python train.py --num_hidden_layers=8 --moe_layers=[0, 1, 2, 3, 4, 5, 6, 7] --norm="rmsnorm" --extras=["capped logits"] --init_std_qkv=0.0479 --decay_shape="sqrt"
Below are experts of layer 2 (counted from 0) of a mixture-of-experts language model. Rows are named router (the router's row for the expert), gate (a neuron's input weights, with its number), up (a neuron's input weights, with its number), down (a neuron's output weights, with its number) and show model dimensions 0-63. Each number is 128 + 24 x the weight over its row's rms, rounded and kept within 0 to 255.
After each expert's rows: "gets" lists some tokens that make up at least twice as much of what it gets as of all text. This comes from a sample of Wikipedia text that the model never trained on. Tokens count by the router's weight.

# expert 38
router [ 97 141 102  88 156 155 129 134 146 146 111 122 148 137  87 135 183 145 111 148 160  88 151 162 125 130 140 135 110 151 143 181 138 148 167 188 143 153 181 119 159 123 108 142  93 103 162 155 154 106  93 141 147 127 131  99  88 120 118 124 118 132 140 124]
gate0 [ 90 140  83 115 156 103 122 140 134 132 120 112 166 118 151  86 142 116 119 114 140 151 153 149 124 174 127 123 102 120  99 130 108 154 124 139 121 143 114 102 119 133 102 150 134  93 121 145 143 130  64 124 154 105 148 136 140 146 153 159 159 163 143 105]
up0 [136 165 164 142 130 116 104  93 141 101 126 134 138 142 129 101 182  83 155 150 143 116  97  96 130  95 175  99 172 116 158 152 131 142 108  90 164 145 112 122 154 160 116  88 173 130 123 162 153 156 103 112 139 164  90 156 119  93 141 130 118 118 121 126]
down0 [123 127 124 118  99 130 144  99 118 127 139  81 141 164 116 146 142 138 111 143 145 128 129 120 106 129 137 107 147  87 173 176 168 155 162 116 141 135  87  97 158 137 150  96 119 120 132 137 129 114  86 124 142 115 153 143 136 104 121 128 137 183 138 161]
gets: " |", ",", "s,", "es,", "er,", "ation,"

# expert 21
router [ 85 101 111 104 131 143 125 104 170 153 105 132 137 137  90 103 144 136 128 136 168 132 142 169  98 145 131 107 114 170 130 127 141 161 147 173 128  99 135 102 137 132 107 133  91 111 141 146 129  95 121 108 141 109 118 116  93 144 125 121 139 163 127 111]
gate0 [ 90 139 100 101 122 160 101 117 124 180 102 138 114  79  64 131 152 136 119 138 148 120 145 161 162 126 154 112 108 140 115 150 113 115 107 114 103 169 134 134 108 134  92 162  86 115  91 172 118 125 115 129 135 112 143 128 110 104 146  91 124 142 133 140]
up0 [130  95 152 121  68 142 101 106 124 100 175 156 110 111 112  90 131 136  76 142 126 160  93 149 142 146 144 123 143 127 121 127 118 105  89 122 118 145 145 104 156 140  86 135 144 112 127 149 139 117 127 115 119 155 128 171 123  76 158 112 151 156 144 101]
down0 [141 118 145 137  82 140 110 105 130 135 144 147 154 116 117 139 121 132  78 122 174 126 104 117 194 163 126 173 110 119 114 170 144 145 140 141 102 120 112  98 102 118 101  76 145 129 114 108 157 151 124 156  69 127 126 137 157 142 107 119 103 159 129 169]
gets: " He", " It", " In", " V", " be", " Ar"

# expert 19
router [ 88 123  92  84 133 141 105 133 151 136 101 111 131 110  95 140 144 157 109 111 151  86 169 161 111 133 126 132 114 139 134 148 144 153 167 144 122 112 167 119 125 129 108  99  93 116 117 151 147 115  78 118 144 120 165 107  97 133 122 109 116 144 110 127]
gate0 [ 84 119 133 119 108 161  88 130 138 129 119 123 115 102 125 122 145 151 116 130 129 116 133 155 167 121 161  96 140 146  64 140 156  99 107 114 155 107 133 123 150 128 133 153 129 143 162 130  96 107  82  80 160 122  94 141 123 123 128 122 131 120  99 134]
up0 [101 101 109  96 132 125 131  91 123 128 135 148 104 142  95 120 157 108 104 128 132 158 138 162 150 129 104 152 116 124 157 166  77 132 128 122 135 166 163 109  91 163 111  95 109  91  81 141 154 172 160 159  93 117 146  90 113 130 110 116 104 153 123 121]
down0 [121  60 143 136 113 132 163 114 184 140 123  98 114 171  93 141 141 176  94 149 146 148 161 155 151 162 145 164 107 107 175 121 112 142 110 123 150 122 108 114 126 123  97  87 135 155 146 143  95 110 120  99 141 166 131 141 102 139 113 107 148 113 145  79]
gets: " |", " as", " W", " also", " under", " $"

# expert 0
router [102 114 108  94 147 151 123 107 161 167  99 102 131 120  88 129 127 157 138 132 150  99 163 161 127 120 138 137  94 153 129 139 149 138 163 179 129 131 162 115 115 126 102 147  93  91 137 172 133 116 132 115 151 129 110 121  93 128 127 142 152 135 110 120]
gate0 [121 125 114 114  91 103 151 126 139 119 118 164  96 112 116 186  80 152  79 144 122  93 154 160 128 124 139 166 140 144 136 151 165 114  99 142  77 181 134 137 149 129 116 111 127 157 160 135 120 123  86 132 129  87 126 130 138 123 154 115 109 174 132 136]
up0 [130 146 125 127 105 110 120  63 128 157 151 118 123 162  86 101 161 145 166 104 149 151 143 155 102 141 146  88 123 155 105 116 107 175 158  97 141 111 103  72 123 112 118 125 113 138 123 180 144 103 148 154 104 141 153 116  95 135 108 124 117 105 133 147]
down0 [132 120 162 114 194 114 100 130 167 109 137 126 152 153 138 116 133 142 138 115 134 149 164 119 162 142 155 144 182  97 145 177 130 157 123 152 105 130 168 114 147  97 166 134 145 128 114 169  86 132  60 127  99 158 105 137 138 134 108 165 131 129 129 118]
gets: "\n", "|", "-", ".", "s.", "es."

# expert 30
router [115 112 104  94 128 133 126 155 146 142  99 108 138 142 116 145 130 153 135 157 158  72 124 145 128 111 121 111  77 113 123 140 125 140 145 112 120 129 135 100 159  73 123 187 131 121 180 168 151  96 108 140 144 125 137 103 122 105 169 115 161 175 144 145]
gate0 [122 138  86 133 125 107 117 145 149  98 171 142 175 163 132 111 162 147 145  90 130  99 121 131 124 148  98 126 119 108 155 153  98 141 120 164  49 176 118 113 130 125 106 146 124  85 150 165 106 121  93 139  54 153 128 114 169 133 110 149 143 127 131  91]
up0 [129 115 156  76  95 138 123 112  91 184 108 125 113 126 142 159  81 114  98 183 120 133 105 124 132 103 152 139 132 147 129 125 184 134 148 125 207  98 104 170 115 149 134 118 131 131 110 109 143 151 108 133 200 127 134 151  95 147 125 152 103 124 119 144]
down0 [147 158 108 109 145 162 139 133 103 109 141 136 117 134  98 174 135 105 126 160 103 168 134 120 155 160 166 118 146 145 132  97 150 165 125  94 158 112 136 124 128 188 105 139  90 141 100 138 143 121 148 129 136  92 109 129 124 131 127 128 138 137  99 128]
gets: "-", "|", ":", " |", " a", "="